From a checkpoint of a small mixture-of-experts model trained on Wikipedia.
Size: 9 layers, width 448, vocabulary 32768, 94.8M parameters.
Experts: 16 experts in each of 8 layers, 432 ReGLU neurons an expert, 2 picks a token.
Training: a variant of SOAP for the experts, 512M tokens, 3769 steps.
Below are experts of layer 3 (counted from 0) of a mixture-of-experts language model. Rows are named router (the router's row for the expert) and show model dimensions 384-447. Each number is 128 + 24 x the weight over its row's rms, rounded and kept within 0 to 255.
After each expert's rows: "comes after" lists some tokens at least twice as common just before its tokens as in all text. This comes from a sample of Wikipedia text that the model never trained on. Tokens count by the router's weight.

# expert 7
router [104 118 126  73 121 145 113 161 116  95 113  75 137 135 142 124 119  93 155 150 107 123 108 127 143 100 103 119 149 114 128  77 189  96 138 157  93 120 129 138 133 146 117 112 124 145 178 163 156 146 111 100 132 139 123 111 118 120 146 187 116 168 142 113]
comes after: "\n", ".", ")", "==", " =", " =="

# expert 2
router [122  88 114 101 114 143 163 149 140 138 154 116 146 140 121 120 132 113 123 117 107 130 122 135 111 119 106 145  87 156 158 100 165 122 103  96 133 159 119 139 136 157 101 138 154 139 138 158 145 139 138 110  98 127 136 121 102 103 114 116 100 163 101 128]
comes after: ".", ",", " that", " and", " It", " he"

# expert 10
router [134 120 134 120 167 125 138 138  84  63 141  90  94 137 117 117 160 113 159 106  84 120 102 134 109  80 128 145 133 165 132 130 192 134 136 126 171 182 119 113 140 154 162 164 106 133 150 163 107 139 125 151  96 125  97 111 115 121 134 137 117 114 139 141]
comes after: "\n", "-", "|", " due", " al", " Preceded"

# expert 5
router [108 124 118 123 103 161 134 144 106 116 103 109 117 140 138 133 128 144 130 133  89 116 128 178  91 157 127 165 105 144 132 114 139  63 120 137 153  97 162 125 101 185 119 151 102 154 133 141 147 129  79 114 150 184  88 111 115 146 127 155 120 130 157 130]
comes after: " the", " a", "'s", " The", " his", " one"

# expert 9
router [130 106 139 124 117  92 128 146 102 130 132 144  99 163 138  97 114 118 100 132  94 148 120 140 141 100 129 116  94  85 177 130 146 100 122 108 108 153 106 146 166 126 131 157 123 155 131 131 147 170 112  93 133 136 111 121 144 136  81 142 144 134 139 127]
comes after: " ", ")", " 0", "%", " 1", "\""

# expert 3
router [105 107 134 134 117 133 142 144 100 120 148 105 104 142 160 135 106 117 138 141 147  97  98 140 115 114  88 163 135 141 113 135 146 129 122 127 185 185 148 131 127 125 144 146  62 135 172 152 164 132 131 139 136 148 131 121 124 170 134 143 136 153 115 157]
comes after: " |", ",", "-", ":", " of", " by"

# expert 6
router [ 99  85 165 120 151 110 140 141 145 113 112 102 157 156 151 138 145 153 116 143 126 162  77 129  98 134 134 145 136  72 128 124 154 103 126 134 145 180 136 139 121 177 141 132  90 134 134 111 167 115 105 161 136 166 106 130 120 161 109 147 121 152  83 178]
comes after: " |", "–", " (", ",", ":", " 1"

# expert 0
router [ 74 115 144 155 101 123 104 144  98  90 124 119 121 151 161 109 110 164 132 113 114 129  83 110 125  95 122 130 108 162 133 131 157  94 165 129 163 152 129  96 152 177 144 122 138 140 148 145 171 134 127 132 116 146 117 127 142 153 108 131 117 130 179 131]
comes after: "\n", " the", " |", " The", "The", " United"

# expert 1
router [ 94  99 165  99 144 162 139 159 101  84 105 101 112 155 172 156 146 108 176 179 132 161  91 107 103 100 122 180  96 130 202 159 126 113 106 129 160 143 162 138 121 142 132 153 176 156 138 153 150  85 115  86  92 143 177 131 146 108 142 170 109 111 168 118]
comes after: " was", " is", " a", " as", " to", " be"

# expert 11
router [103  94 150  92 126 148 146 149 108 133 145  98 113 161 179 140 108 121 110 137  99 143  99 152 132  96 125 139 110 116 139 102 131 107 127 120 148 126 141 148 139 142 122 130 118 130 180 125 143 102  91 154 126 170 131 152 145 150 111 140 122 164 160 118]
comes after: " the", " of", ":", " and", " The", " by"

# expert 14
router [113  75 118  89  69 122 139 115 103 120 147 115 116 165 164  96 139  99  93 116 115 136  68 147 113 119 102 165 145 135 151 152 155 127 108 119 116 129 120 159 135 151 147 160 123  93 132 114 148 172 105 111  97 162 100  93 129 166 117 179 121 153 165 165]
comes after: " of", " to", " in", " for", " and", " on"